Weights of a small mixture-of-experts language model, trained from scratch on English Wikipedia: 11 layers, 8 picks a token.
Below are experts of layer 7 (counted from 0) of a mixture-of-experts language model. Rows are named router (the router's row for the expert), gate (a neuron's input weights, with its number), up (a neuron's input weights, with its number) and show model dimensions 192-287. Each number is 128 + 24 x the weight over its row's rms, rounded and kept within 0 to 255. Numbers have three digits each.
Before each expert's rows: a language model's description of what the expert responds to. This comes from a sample of Wikipedia text that the model never trained on.

# expert 49
Word starts after breaks. First piece of a word after a line break, pipe or coordinates, such as Gl-ossary, W-ishaw, Re-eve; common capital letters and consonant clusters.
router:152127123128133134106122132093119131139128153108130174111132126129143143127155144133143122159134143091135140094125136114102105149103133140092107151147187122106161179133133130097101067166119121141140082103123113137138156120134171138150166100134114126194178108121089080129151097146123142105
gate0:140134148122094132128089052111172123119112111186108154096110096119145119094132126166179125109127137119106155118085138131124115115126174115177133103121163161123142122095141142081135142145120103133148128099106109108112155142102153110114142142115118145155075106132117132131111154168152113140
up0:118116153116091136134169156092154144162101165157114090144123137114127133141145176133090111094127128114102084120134162130144117124124126112201118164120153121158172135077163148101163167162158145152145129121154157132122135159077157148136096116163123108138096125102162093144162102148124105159
gate1:120153118128148113129112070129089151133135109181135127113073116145156107142104142090102103114118104083124145081096147117148117135074137120133114110119118126102141153096067172134126115072170098161135107097129155143123117119151133105181122134113148135126112107158131122131121184108120119107
up1:148131110123092133112111085111147099117097112119140139148114117135105140098139107124112132071106156173127101125111147140130131143121098133171091087135121165150097148109112163125146127118120093130136123108105060158154100110121109138133145156151096133164110154119120157144117074145102139135
gate2:190138107168136089127133135065135140148110130159135138101136137115140137148168119144141159148169136154117136123062155126138133106124144143088127168107121115103150159132131098082097108153130125097141113152106086161144128114151155145151118120083132149148172135094109089165130136160135095107
up2:114136137120133147110118158164120066089146106100141078130121109138133112119105125127125137083096122097113135099175107142122126150132118090157139127139126104120140099098137144129113148141128152137101115107149158098082157154105105135139134123161132133144149108136147162136140111077099148150
gate3:173120122141119166115112107122105143124130111127169151120119133145165167137182151123099124161129156079091119107140125104146086166085169110095141092138111149143136147123134126106138065158191129113145124133127144174133131158122154167150131141114141103133141074126114156144129123140092129139
up3:147124092130116160148111139120124100085134153133155138134116142127157112123103168079082109098128146096103125143153096122120093164074136101096089096156160161137123126146140079118137109158112144085155120148109103122087142185156158183148124139128156141139128090108131159155114114148082117132
gate4:116150111087108150130131136144123088108124144119070132132134161152125134104112128103126110116129123108137099168158102120129153097159142152119083124143119103162111074135139122210178122103095139164121133140115167117161129137108145135143143147119127095102155126112139119147132100154185166132
up4:082123129116166142147124153177138087132153133171135138165159118131108159129119079113116081121127084129119117174140120159116133125174125140132144140149115152125137127152128089141110151112106135132115124154173127094119102101143139100121120097125113119110097142152163158103110151123120146143
gate5:180151149138138166117156163110113094110088132096138171091149159147096149166124121152141145130118175139102106147144099134102166162131123153116107126158123131155148157146178102163128109128082127115154083172102089127102129069138140116161124114132183089123139153133140137142102100101084082112
up5:131155138142121142126140157127158099114109147117141118096131116151096124128092111132122110108120126144157121143131142142083164170117123120140127159124144102138102142137151111162066102163106170135171138145138060107115180079133146082144142103112129116157098170133136167125132132131100065111
gate6:139151118166086091090144108144139134099138157116074131082136094147113155143138115128112124071125120126119161121120070093144115172174141145095170114128134125105140140100112107135120140146133145138132158150156152151127139125077158139201131143142146091121142151158138154120101122155158125130
up6:159113136143095128106126138163151091109128120095074142065147083134118158089126133123143115094083135104133167166118088107143106169149129152120157116114130138148159132109145104167141132169118112147123128156110170118139161105122113107192129111162117145142103142122126117119119142148172108134
gate7:125092112138125168149153123125087107148128115087173136115098120109119144086114140092148106096134149142158137130139152140148107134141104131171180112087113137125155152136170127134123120117150130164106094115126130149159142188150101138136138108089127088132098091133115125117155111082086146106
up7:148085119148107125123102110094123141165133122102150110087153143117116190138157104134135097103156131142118109151138158132146153089153087140150094135150096145119105170145114151124067141145108143098136079084106148203157134130144137119150140090195151120171122133114118132112109142115088112139
gate8:125111103108147094107138104113123112150100128115123072114160132175116137051161088102068127132133131118121150147112133117153121134121109138147130102121129128101139134158108116127127174139125122184122151133150126106157130123071136116116100094164108139148125127063135120090125130140134125112
up8:130130126144122113139135154126109136167143132123122113105172107165132102101136095132140101099144158108138158132140089172131104110131152133129120117121203126101167138148131163124127133142109113156127164115076144129100111080094127119109117136173107134115147106113164150099126165126120108168
gate9:122122156111127151160121113133113112143171106101123167155139162126121110121112154118171126128110140153087126120145148121157128129113089117126086076126138135147145107137148143079137123130141072080074089108106139170123105117161110087113142142095139111140137117094139132082107139184140147125
up9:124108118139142106137122138148176137118102137153103097075138111095132144108124131146083116074138126093143115161094132119135116147130150156128168116080149122100109105107144138135141133158143184135123133146132098088146149160116100099105170129162075169163079141104090175164141123151131083083
gate10:120122106133130117178126105107141105123108149136144118098158129135107122147097162130144142079118120134128164147124131104125129081133154135121137121152131092153129130125131150097091107121106083111110124112175130134141139146145126163148165144142090090097141124159121134127116112175176137120
up10:151164148180137134153120153133123139114115163116098117110173121093104162113079147098152121095117093129099152121148133088162133149152070130156136123090139146099153135105160118137118117119139122138132108074180141126100102118142109111143137158124073113093118123102130168112137148176117173136
gate11:146163131137144153115111135116143129092126135098152146102123157154130095163125108126127168154153117102133126112119145148125084120089099141122147127116092134107109167121133113110095123113162136154142138135130139151169165122114130148127128107137118116150086080132136139116134116097077133093
up11:111093092140104103135125112140105133173120121146087091151136111134142153091127137134120066127134157152123118124140095110113180148149151122086091124128149103152123133121116117146147123145090138074128139103132095126105103131152142089083152153109123157132195172121143116123142148165175102153
gate12:147136170144119158123150165111142083122095153100126126118159123145086158138110086144154153106122148159117120140134134120093157154144138133131139137152107128148113145158147152167073123128131152134164132117146087099094128122166116106164126092114148085148134152119146137120115125121098070113
up12:110097108120147100122107085131117161142164113148120131145099118105162104105149165124111118144135101113144132108111137128164101101109123127135119113100149145107144138099096106101158141126148146116115137136121144150151132150093134142091134146137102165117120093138122104128146131144160188132
gate13:113143141156107148144104131142099106135116119076088152150112119076100143118086135085142093165102081152165119099122141179143133109105134131090112151121119113151141117109130097141135172160160129158154126162161104084128170084124110128114153129137118153112109100113169084127133120142143127134
up13:147118111140133120134159136106107116146094143120153172131166099140125086147105137167140097134135094123111164150150121133136087130139147091153121097103113150133142113144163136108104158149129117160153143148123085157105115152101176120134120144138126128099111172136126145124125142135137137102
gate14:129072093159108149156103148126130158107122145133112106128155156146110132102145140104171122115172135112099149097103114106101116151128128149106166099123177104138108176152101087148111108118153121118121144158159169116155175131140132148115128125132108143105131118115120121126146165148117164107
up14:103164153085141151097145143153097116112085127120123097122126132157114114154101167090119135153087099124108136125121153149116166134085129139133110124151120113111175119162094121162104155113181132138113152153122150150107098105124081086166144145145176090097104117137161107125105130158152108147
gate15:141078100159096132107124135109126135109091136148159145139102135128150139136118138155152161151124113113134113108163130089096151159133102124091172147146128170152137113118120101084126093122147141130152099152115119094096135171164149151131106110087130121149136141115153157109094122113122124077
up15:145099121147091163139125150125110104112109151110145148158133120117125145134130104154177153118146109119137149128151139070099181144123127119104131154156164147167093087144136127112116092118104126157101128175130125065119135124118137120117125100100130088172110116126137156114089148104124133109
gate16:113141115095090114139096116086129119143158117144124110123124101149151144146092118141169132092143144165129119137158077079110102126130130155145120103140120121174151118124081159079132165125135107131150119080128139129154118145129083129137122086149124124166140112119116079132102099142102155140
up16:098147150083119151097134091140137168129082111165109132103176139100112093112104112124113117132112117086119121127121101152136115138085142114136165169129128135087146216109139118128102104163125102124099150106136122164118140117103149097106135123138111148091113182142126137151135158127146100112
gate17:144145126142140130156136119126151110120114145121103069118137051079146115107113144145140133122133126169111118108115102085111096147136137159113142161110128136098164106156124097167104134139110123124113108102133107113147115120116122114150123153175168126179155103138076124116115139122140066089
up17:178070139104143122130111143100127128100086113135122111167102149125103136111116126104109118134124118114104135190142126104126130167135107089176100116157105125151141162130115089120132105072139109135161133153138130148142145108089139086107115081110124164113107164147114190138109173126149153106
gate18:142122168129099174157163112092113141172148123187129131094120096129132149121131170138159134134137146089116096106101153130119165163084103151088106169141126123092179183143139122146112124179153108116100145100156163161161147111155130127186174124136154087156157136122109101109152111141140123112
up18:119146093149137086119113145126185117109102122075133146164154173111153065119132092122100145105138107178102181132157115141135091087117155113159146117121148128140101074101128104107140119076134141103166096183086103100114120172113114127089078084105083132109120149111154161164114155117115141148
gate19:085119122164114117131139146104151135126152135116087136099153117093143131147136108134187113112102129139090162107100132160131158173113152147102135123111150089116125113128112128080124088121115092144144132143146174149136161126105149127147134143106137127144130135111124078127115148152123157105
up19:158131132121141119142102129174139094113136135091116108127102139139125153120155092114084113143113104128133153143149149150123126124145119112107170119133137150156126111128117125165105163139141114115123097122120143106188098129095118096138090154114107100104124114120183098123147153111163106206
gate20:123106156135109123147139115146090143113148089137138155111128128115144149121115151103128148153144132160128175146114121113156163187123121120112111101126150121110144160113141108119097112166122141111130119142172108145137132110120149111183149092158152142144118110133132106126117115137129127175
up20:104095117147108158152140111133130122113136130163149146131153127141149139139102149122123126136109119174133192142121157122154165173143133114101104087147123130142154158131110125122134104189124122132132166181172086142150130118108143086144157105147108131161130108125103109108105102147148148159
gate21:127093152151122119112124130120078122130127120164099104122109108108109083135152168124137153149136130134082191133106157075179103129102114110133157141138141087111086110136141128062088148138147094076100151121106140147170112102127187124140146137132145112144128134124161140189149116126104100112
up21:135120155113118171128170178121121082163110161147102126121163136128093148124123115124135106104106146159127115148143153126121171161152102119111097133162131127157112123161165123147105099124107152105139150148128103096117124112144143127168142122105160098120162149098145115129101127102112117119
gate22:114099127090126133191128143159124105160168185112111114122104135125134129099136141125112119118137127115145123103154136127142086136140095140109102098134122129132077169153113099121075133139119158095156129107083094146134130117146160133108116085193106134094158143149120124099124124159107171146
up22:120131092147086127180143122141126143153129149127146144142087123102114126142100144128166145115102138182129151166102156122145105143146111131122104151139122147141115117124101114115156105115127082094045108164092136148125146136133097116134158143159122155108112154108108161130138102135134098119

# expert 62
In and CJK bytes. The preposition In/in, especially opening sentences, plus byte pieces of Chinese, Japanese and Arabic text, and name pieces like G-i-ovanni.
router:154154160171145111094143100101117164115092131113156131130123148149131115135114150128092162132150148117106152081136145079132128119127123132127101151106084105103151147152125109159106150165090132141154124100140096150132139169125138118129150148093161179198107109084104114141118108114122102146
gate0:116160146122133112122137137116146143098118114060160155120145139105132127167117100153141112170164155126125137113122111095145111130125159158137136146138102122102081152161154112126148153158107144081122085087103140167126129100141081161169144122151123114132121091133111096124105074118110109097
up0:137112176175141143077127128101115177115165126123113130103176150088121104115106087125148095112149140117140151107124063112147174141133120159136146109155065138157116142166125106077122097151136129142149141142098128109076124113133151149122110119127110149152166135142169138141111103144161144108
gate1:165159121175143094112140102143119188124135129092119168105107132178131134110168138087149114166159139129101145159137158110104115144102150054161138137146104137104128144089132123104141123116068086086127132149143098124183149164140154078085096143098114128074122103162171123131122110121114120117
up1:110072099111137153107107155115171085138148122178145063151153151111131113127130139145111143104123132146130127111123123154150135139147101167075110149134130102140115113125124138130084132126170158179137101125119177151072097084150126128179186094181138113171161139130107119141131167158142107162
gate2:142129160192121140155136149136099134095125141128124103163108136109092173101131098108112154133128089091106076101149137083115168078112124137111129115174145096146100163126141078098111147150140148108161095132111145147158092132132111125143107158110156139143125139089098126106115142058094111118
up2:135148128132091073092123126169117075115148138134144130123129139078144154143119118125158152150109150143181111092121107139139132109144131121151143125165093140175123154116134149110113118092139092144138149196083096180150113149128132151165092135188143105146112131138112107135141114085124131092
gate3:124114138118161083126133124118128171139083137096121132124101130123142174110122117108115136131099136110091068115156127070122163104087145118153120096157099082112146152086134129111158123126103120103121129062132148135106132114130118116150118134081127153102146135096100128158107111147138085145
up3:146130118122088120152152112141112153135129076134129149137150139133161146140079177140133121165146148174115181116124135140137135128105134131122120145115124135081149111133125128106136132149161184099116122200166077151139164110138130164068136178132150103123136180125145134130137138122113111136
gate4:154119136118141143161121101098144081124104162138124112123127120139112115127102118112095145089108120144115128140108130120124111146173131154173143110100134159097139150118135122126144149143134110143111137141138145120165118109109114080124114129136140160115122129099103143092127104190112105150
up4:139142117135122113125111107106138079133108140108114142174125146101139056170132154112144145133115143113142134080139140107102118146123124133113146120175124149181182174109135117154143134166126083151122111164204123120125139100096131146087128150153119105106139130115158126114165131189116089107
gate5:119147095159127105162135115099075125100127123109122136124116130118137089166116167126132121102126133144156125143141109136158145166122156167120156136101094125088127155172110126155107158094134135119143134126114142089152179164112091157121155110119074153142132144148163113127152146096164133091
up5:140130116117087158120131142137156124135092109146197130146086161110111144126142090079102119137191120156131147115065181122113097120158124109112118130123138166121133131108126146114172078128123097136116123130170169130135145155162133098119129167123130122168117117106147168146161162168098149125
gate6:116166095100092113153131148136096163125096107134113165124142161058147143115130135097143150129132138142136113161128135118135102129110149127143148146100110154106159120120128115080079100179147145147155148147116134119146146166092093132137153094099096117161146108131148143122115167142163155113
up6:119137134110116096129130135105144129134109131155117138113131142141172128135130127151135183133118099135191145097118145168148128168121131130143143115140120172139150155100134121119106146184171159126097092168101126127105158090129106148153058100102133129161092107150117122112153136094105152165
gate7:142109159134142098125131141083107121104107102165138110093142123162123125118101094169102127210098113156101117108100107133107105105153159159140122123146096097141140107116141129161088117132087113155123139142166073095125086153140161128130115125114139178154103139129122101084139123103122149139
up7:125142119111156136121128104145122089098112136134143107130147157147165107124100126074126131092137143134133113110116144123109141165146176133152096096158070122110129059116123101122117125084119134082096155092098145119152135109129101139100163136170113162103136161162114120133127109148166142176
gate8:129118129141147084088149158100118136090132138096109095111118110121143144115143144131110117128092069135096110120145139135144071107157153181157174111122132088130117148120115131130106135140126137153187094158160148100065143088104119107139122154139137147137102159082147091076110176132086133110
up8:121156095113135156160122117094145102095119122168156160152169176126148083091117166167127110152152157133162138120172140113142077148099125096121137107132117122142113099191103094122136141084138168075119161125086134129121094130131080099092132144101120117101150116125090124135144128126175148104
gate9:125138147101147152124109113185172124139117133129136147086126063131113140105090125125118115115167169121149136085030169190129130180140139120095106124125114109113144152132102132126113120170099106088113117140088096158141174150166150134162099128141114142172126149101094122149111116155147167128
up9:125107076151168122136127136080152139130194137139123112163139133162165103140130126095145112130153121093137137164168134166153138085114148122108120112170132109101110111134136146143133117139124131125146135137192155113116156107131119103115140124127122112107149145152160110132141132117112108132
gate10:087121105136088087109129106150113082159121073111163130130141082153118127114123154122163091113139136178122124105161160067158103068115152129151174097128125121120167119124139102126107090160126113128059111112174120101182127095117143113131144137070124108102187127095126112103096131157124136106
up10:130110147106137106122113111113140115136126164133147119097152113141140090119101168128125135148141150131150104070179155113096131119199092175166120124117099139116149099127122118148079110135109090118095118072127120139151127083098137122107136128150176100112180121132120140123124166103135113129
gate11:169144151113109105177138138088111141131100161188108115126117118140099124131087155142133175112140160152160148082114131129142125132165099165153135099092093149147148117138120071108163130097131086129156144177174105134104149174117112102146136142123117122156089098137165140130156133090121125099
up11:139164122153115139122100104138134131108133122127119150122162121154097115115134145108137100143113112151110096127072162156131120127132123102122178137131114148147095135122157153137112126116118171160116111100122134108145141143186151090193109123170097147139151147117150144156103098158066114136
gate12:193125128144167101135137149068179115110114121120168154136091102148162130144164146085143165129128091098118130136143124129139125095113118083149160126135130110167103156146092147143141141180080130104131155095126138147090118113125152140151126102102174144138164111144111093139129132148126117134
up12:131148110138163146111173154069171139108142115125129122131111122141135132130125120096118147153129154114143122106138135127143123111126098086132121110135130106140124151122118194120105151161123132110159141095133101145088096126092138132130128118117144108109189110150123116143146092168106124133
gate13:141087122132091080156116143123084145103117098137113136135148143151167156113107060102106142145098141117148123117163111131151142146120116147112104108143095149144106131113101131091103168148128107157158123115100159134144126124094126146109122154108138124129094117083128111112118106141071116097
up13:128141152129101110115136138152131143133152143138138099138105111117094084121123104141134106151154163076115115131082171129150127117119099106139147110131130071133094160139140144141140119132113150133092143145124118149140157110128129144137119125102130122133122125151105147157090146118097138122
gate14:101159117182170098105124158114136162164105155111132157094118118134087141132133141068130151115126122095109118150139137172127118144121172111178157131081119157138159108132142127134105128141145144101096120108147127126119115091121107137140103153140147112143132167146138113144117104111139145137
up14:105122085133126162094149124128158139152089137131122144127116087150115120123130104128123179125124119080141139124124168129100147081120123125131147132139116152085097115136141108136121096139099109128115129141122154133122119118099118136150103111130122146077120122117163126134093121103112147162
gate15:126134149143189126149113101085145116089101129118159140133156082150088137137095104121132156121132123124162072082129135169135166112143160101135144112154140129071150106082096133123105156137127096135162144119147138169100150091106083129128109131121124158151123125156127109145144154129132096127
up15:145142146114166138088130099162141153103136108152106129164079124093130144100102124102113121101110094066164154128078152123145140143123111108131154144187172117113133148148114162103117136123135145144126112119128187121111183111153130146139133151125137090148123071174154148110103128132129122136
gate16:155173126138105160148111110149105152126104123094144149112154166125147118125121099131138136110144121140094144122145107122133156086118171159127142159152139080112109180169092125113127122128127155117150142101130123114134144170133145129138169119126112169212103094172090132158114145116128122083
up16:142144136138118166116134115142114133116132097141119126131155170142105088128093108132097146100127114133085135084141149136137159092130124141132143171172092086098122152130096123131142134114138154109127139116164146113119133175110113110126145154138147159173102075137116126144111129131140160090
gate17:150150131148137151158113160141118157141069142148175181109078148125120135094156102126093138143127103132136111118121071136122113178121101099157127162120136137126137135144166110108133139163127116115164140121157144119117145147097124159135149089087156128111132104174108122133141111142113160147
up17:113116092098140177124112106118143087139163141140118093139118083117153128118100184085175139153160157132147125120135143157105147118133132127106146150113138133121122114063123120138107082074148126139099119121112132120132099128154153091115172138172113107097133125112167091132172182127188107133
gate18:201119131148072113121124094108132141117146109118097092101140127129086123137134117130163164149134149116103125115084122096115130152163146145132167101132087177097146125204137122131116135119123134138155124105104114095086106132131167168158117139131160157127112149093128126120126140104103128163
up18:191159165118087105143122099080097139118137127107108097115140126130119113121122113149163163144105141116132145121128107121114123140148126136131139082124069160114110120163141115131093153128139142124132155119119101099109120146128144119167105154107158163104110143086158122119126127102097123165
gate19:110165152114144129132141130106132113135110132133083157142165135106150159125114085159137127195122126106067135143122148140125124104121100085138111118127139100133182134136100096098098088124102135108136161118156125097134099153126110097129144137116117137128153193099143119114123184117159109119
up19:075128142112114159145136126118127098133145094105118113151127121144141112106129122092128119131134097166145106156131124119114142174120117134147116137082205116117157112146134124132095151142134086188152077146138109105167122133126151079117104104168137141087131100110135154102114107079117089109
gate20:097156095141104146173164136055138143101117062137156136148101124128120148137104133131131113159132127143126096130105118112096115141155129160139116167143135155071116103132137132137108141161100160093113134147113102173165082126118117150152164132118169134162131111115146124165139104126154148145
up20:098133157165128182136153115152159118109157119112170124119158152143100130121162107115141146152125129134144097158092144163136142129105138148126160160148113107112088129095124140119120126116127144162104148131154126166126095127153153122157159118116138154162106094109080141178128151109169155150
gate21:117171131133103110132124117112128130127141111109178104164129168121146082155160146158110161101144169157134117138106167196118110108123091155123106135151107150096169117097138119103111148110148138108093100157116132114138128153129142132118122137131132156120178160132119063136150151128084103118
up21:123100114112110126085130123129138127166146115165067168108144143134092112126139132081130122125131065158129108146158113153097177109143128120096190134136159114151084128123097134173144113092135134150179155151120132130141105082156097109127108108142097153110115118115119141166131137126143114171
gate22:108070112120124140118139146126173091088116157050129118084127130124119099184123165109097149096130147120103154137118125120125140173131133157124151166156098121137135144157124129092127128111125139101106121137152117123138174117131160126157119090166156165150139123157105172100162143129126119119
up22:165160162142126122150090101090079135115189126163141141150116124121147124114142136137137122132132132157114137129103134097113120112113117122118078098102157107097089103122168141155131107096111096172159108121120140139135107124139117150127145153096122119117151108118129128137096111127108106101

# expert 42
Capitalized title pieces. First capital letters or pieces of names and titles of games, songs, films and albums, often after a quote mark or "the", like DS, Jupiter.
router:171156151128153124093100144106126151107143113071156127114130140135142154108155112129134150148129132121140108095116137109115091113116117122102102166122112133103179159113120093117109102156127151140148074107147139159094105126153148146157104134093128112196159098120131099102148105133101111109
gate5:113140122175168162105096139118142114152142140116103109097149125144105094117138147110165130116120130151113149106145122128147096112142121126094106143112133127141127154180106106107104118172134148088141150114158154118126082107117101118134116107133138124151153120121135107100106128115135095156
up5:079128156188150114125154156100136105165166101134140150113145092093140158122175134107116128156117137099132128113164140166106121155137146111113112167132154153153125157144092147094110114111092148120138093123144119133106171166113150110073140087111118156117116104120142090126169107161089163173
gate6:126127134119125158114139116154122144116134142090095148136097127147088166128124133052124138147165112139145123118138159177137115148099086133130112128085129142102155127075174105115148099136125108105094143163102117115093125130147141121144130168099117117118118127108108131095095110116133117161
up6:126112135187149141124089140123105111160128125103129164115084096126126115125175108116107125129152104166129135134115092124119125150131089123092127108174110123097120139159123119115150152144094155143060154130133144084114108111116126149151126146104145125110130116084131120147126095147132146119
gate7:111098154157154127157185113129091106155133143111146130126126157156200108141124119138109169152104132107105083114114089118146093124193132105184139158156162175107117084141133145134144122144124148126135124138138108103126116097125129100170104140111110147137156129117144110124113121105147136155
up7:104139142130112094108099163127150131135109131132089118125140115118147149132099131116112119095164122124170171104167152087123125126118105156160140081091115081149102170160141108153119125154136102135113124095109114136147151127130110113107110102161142117110135123146109142132104131117128121131
gate8:159075133098136115159114159067154088090110140118114167120153112154103117098116156145128121175128132167141111062138133119152092126147153118132140148158113092111124069130114151082118111131098163137118075105131105155139112100119089153138103103096143109109127120112086108135109121108159152150
up8:099143118153179151137165155151148108118095125135137098149109134103130123128140145165135119126112137104104139141141163107195131148134146149153106132089149078110149090107138162148108139148137142122121126160134111112133138130162139142138130109111194145135106096134137135148106111134133150166
gate9:110136127153133140137107151148147116130122161122157150136135105103136139154139127121115153123134115136104121146098076090122118130108130125161147185118149104132123118112170156066137074178135128136126123099122149115118121142147097125094141112114133107079138073126054119089145188131144115094
up9:131108142126145147153129163151124127147132166103178135173152118057091136126157124125098083128098102136114136154136094125166090129130136131131145127119139164146136109119142147090119114149133124138172096085115140112121132114106103144113076158094154072099145103131128140115134151126101143095
gate10:148099097145121168137127173102091115118159124174138118118131144136117125143145072142124119132170113159138120141128128100150133138128111152148135111138136128150146127115094135117102155162130123105163117146112117118126083189111083174101135151141119125138135131136128129115106108077089125098
up10:121131132136153120103083148143075197123127155161112121103152123133136122164096131132128115161110145128123151146144165129115088126108123106097105133089151146116164131104118116092154077151117123090154090084118121145105105119160165141114135138136100134162145097150106148111134123124141145170
gate11:132134149136147115092144144119114190125147116094149117095157143138128146111157150140157092189126096142100113096108127111173110089066088136095114134132138152104151135111126121117150125178109112117156108152157118138154112187143170138114107173086110082148114111118148153135111142072119149167
up11:077138075078108128113164152151120083132110139173121119136079139127132182114108146110124150069114132112131134149166159090120112169144166143177147085135154133090169154110160138134141169123169136086134141144136115134116109072112126127140104085146104194105163132124074104152151125143129128117
gate12:141107140074179136148127171126159129148115139125172125126125129111138094110126119123173134142121157144092114113091107096100117109162124151130146145112132123138113169155117109141137100193121114117101108148157155112067128131142107148094144130087115131166122110125149147128110162113109139151
up12:121130108152105122133135138112130086133132104157156106107123093154117130145121130115152113127112120174140142136131142149133109105091155176151153133130131132083093067125145138153130146131116102112096129151107120127129157154143146147096139136129112103132112139110134100133074163126150138178
gate13:101076202124137168094118141171092112125175137150137094192144105131155082133102101151171120097116126096127125145074128132142116106148149155206170114117153137162120148140123107091153075116155114075117125090127094107095098140121108148121131103144076109125101102097162115104104146182138128103
up13:089113148091165153120091123144127114135156124165119121140149134164082080148144101112150062129103101124178149113158123144092145092152119112152114072152111137124129132101142148147141094121139101131163117144129101135101119159151135083107118121137137136122083187119185096115125120141152141155
gate14:139142099142138102110111160155169153103128165111159104121144158155158108113100087110120129092145125142097149123119132129139108095099143172110108143118096143125144140110131129109102105150124114150119185059134165074136152160099134139100080125132098098128118098094123144096084159141128121129
up14:109134137139084123129158100127134103128111107118125154150134109178142095164126139104135179088128138101130091106106127122085112140139117051117174149122149110129124186104106172142148169146120078106115101108138103169181109103100110148139148100162127136136115086132161166148124134104106125120
gate15:139129153139119115125139178129143144109143143147100152134159141138160109145136123138111130118109102081123092138155118140137146129097189153108188154088114145162124120115118098107106125126110120159119124106123128128079112156109134130111112132126120138117135147121166130137163111147130134136
up15:118128128138106131150115112146122121151131118114128104082139116169145136106158169140157123160128136107092120135180136155183174125132088158160141189120127123109147105120139083141107155154173138093143136098144123118139148098099101163130160156155111109139077100132164116116148129122151146118
gate16:141141152164069106146153195162159167159131112126087108159173103127144151180159115118134130125121097131076129105157121148180117056122136105158107080143132154101092165119147100124122131129159115143137123091113124102117129124104107148117078124127111114140147115101141157096131129078136102073
up16:118116126114112122157153133151170108126092090111087116127105118117129144160158103089147116100136147152128152107114144097102103085076149157160130141135138155130098178163119130071142099123114068105089141141133123160153119142125082136105159134132101108090145144153129160079109126159100110117
gate17:136105115128087106142186118108141124116108160105144163166134125120077157161153138126153115156134116119102136134114138128137155110105139120151119118154162142130135171088149112126140134111128157134137122166102107137121089159157096136155138124080116105117085134115128139142166180121088149117
up17:124121155081168124147123143126142123139120146106163096138122126101167115154115108107092082097152125128117135143110153115109109098134179135106093121132107109123083148091102190124137142101146161144141093169145112107116104150126133110107128166155114134138086114120127111134132128154145116132
gate18:163132101124145102144117119140107164106139107113097129130161137110122142089132101127113170101139115107121109115132128116191106107136107097110117088144126116107124091109110161101147090155116100129138093111073127113164129164085134132165124160137140105113127117120153128111123094094141089113
up18:138111131144136151187110098184124152092123131096130131153150111164113152133106143131127139103130126157105129152142097111159108124115129102149142123114099148135145110127101147118143087120127176152117099112103170123130135112091126115138116129114091108095153151143132144152124135114187123139
gate19:150118119147125109119098153142113141154135163130113092139133129136056097103117087139109109194107084108140127102083149155109104099155103102115109161115105132100100156177164121128129090129123148135160100148158168144116112147215138174086070134104116081163098110181166154128111156085144121143
up19:156078138126128166105167157142148115159176129146106162108104130123110150159164134122106119127126125123147145136102137134127123159119097113152111181105196155123104130110131106088143175151142082124158098137110128115147119126118108099158120136094128131095123149125186130092111148134134175148
gate20:151165108129149103089122149116150146149132123095116125069197146148132122101141081141144113144131138171130120113101123116098088132129142114098088175105146154147126109072164112140112110122150124171115111076098132150126168158159128120129102111137147115166155113102170139127142166105122149162
up20:133134152142106178125124096121078086132091135171125141138084143135124096170120208142129142123125154142133157104123128122144210157087108146158148114105111085092111095152130149135121141127077090110108122096121103148151143100121116129149162116135168133131112142154110133134163129134131103142
gate21:122098177134135118084112120117119183129175090091133086132137115129144157078133173136140104200138144091131153125138143141113127149117098104109121156145116167108149116123154085127128166166121133120151134128156104151136115113151108096146147202137134107138096143118156112108181156155111133150
up21:131128167130135143134103134088110140152130121108149121130177108130110090130153136135145104148125111132146093104136118160189148172150116132098132154154150085145139122165151142180145139117095168136156141093153136084106141140122138132112131197103112086123095136136138118116099117143149116152
gate22:129064111128118142107137137145137144133150090116185109103126139141077135127135145109125093139086140158156116134128162141131117148096136144160125117144114132101148122100122150125149100143089081130074084123169142114111108153118116139148142150156170139121137131132083132128107110137149132108
up22:156097119117110121132176138082115125119129101134111158109137130093122099168147113109136118153111132114134169131181131119125139114114174120151145123125150151118146153119118101080134117125133109184137068103122091111127144150131143137109138113100116104116138155131166131120115101088096114078
gate23:163132104171049132122129108124086100179131113152143126115099150129142138094120076163140101126091143116149114126110163146107106130166104139151123135095134120111126096117121071133115124179147148086154097084146133159129106127093142150160136131162111136151100136078159092162095135148107151140
up23:085134190087148124140088112130147128086143123101112145100143140127103109156120181127142165160119130141117137127162102115134167144103161133107115129136105135128114160151159188143136112121107098163122153158130111144107122170133132153085141119097156118132106133183097173102136160077114106138
gate24:153171126188131126157128152120113111099114082093102098122150137172122122130137134177162094183145147147108099133122133126141113151118152095133124131128130169046148129100131066175088160155101151108109123136131106106108133182135124135140117089160091124113142141110137107090147071131141144183
up24:175154141124177113116122119103123168116128142089127189138117136136146119119149119123122133118136129131152172102152130142142091138114067142118096144158115139093142156167107110148117152116116128126105158109120181147122125108153127116086069085161109069148119128100109115113084129127121059121
gate25:130075140153139144117137116131090116140136135079159100113123120161147118119121128126198140115139122160125111135104130124105080132119210135126101096114141116142132104092165122145103126112074107106131113133088080130175122130144103107156115151138138125124115124091091179120108122100070132126
up25:151104122110195152178123128110150126134109120144156173124113130177151128087151159108166135152107132105189122150154157149113119177125117121099135130144118119132105112110119140148087130140116110117108151129126124138140168130084109099136122116143182126137175113133143139137120134114137109186
gate26:149166170133136084111129146134132127136091117092160106138129128157120174114121117114106095121133117095096121123125124127126085151129111091129087150126123135118146138094120092112108127128128092150135109085121168125122125173171136141125121142144112114130117117091145125141084160103168124145
up26:106118120104113128100154106174127182160115137109165093146115140134096128105106118146154110129125110174094118091127111155112126161180109139097114154134114111158106106147110136160107147105155125114130143137128114110119118076156170144119123117132148145129124137133099150144184112183138116142
gate27:137119138105148139137154132148120126171156116113100107087109106123107128138135131143115122134082118163151108094160093100128138096118120108087100124113137101088159126169125125100126116095134149129176130122157118115122138136096096127110131149119124092176151095173149080151091159166154112076
up27:128116116114165159135153135110159091149138169113157107148090125135112134148099114131142126119149117136107120146139146166142144134128099127115129136126135101143145113093132129138128088146161059120183156134113084105149145177121100103103170130104160113169104096108125144098144161157169089150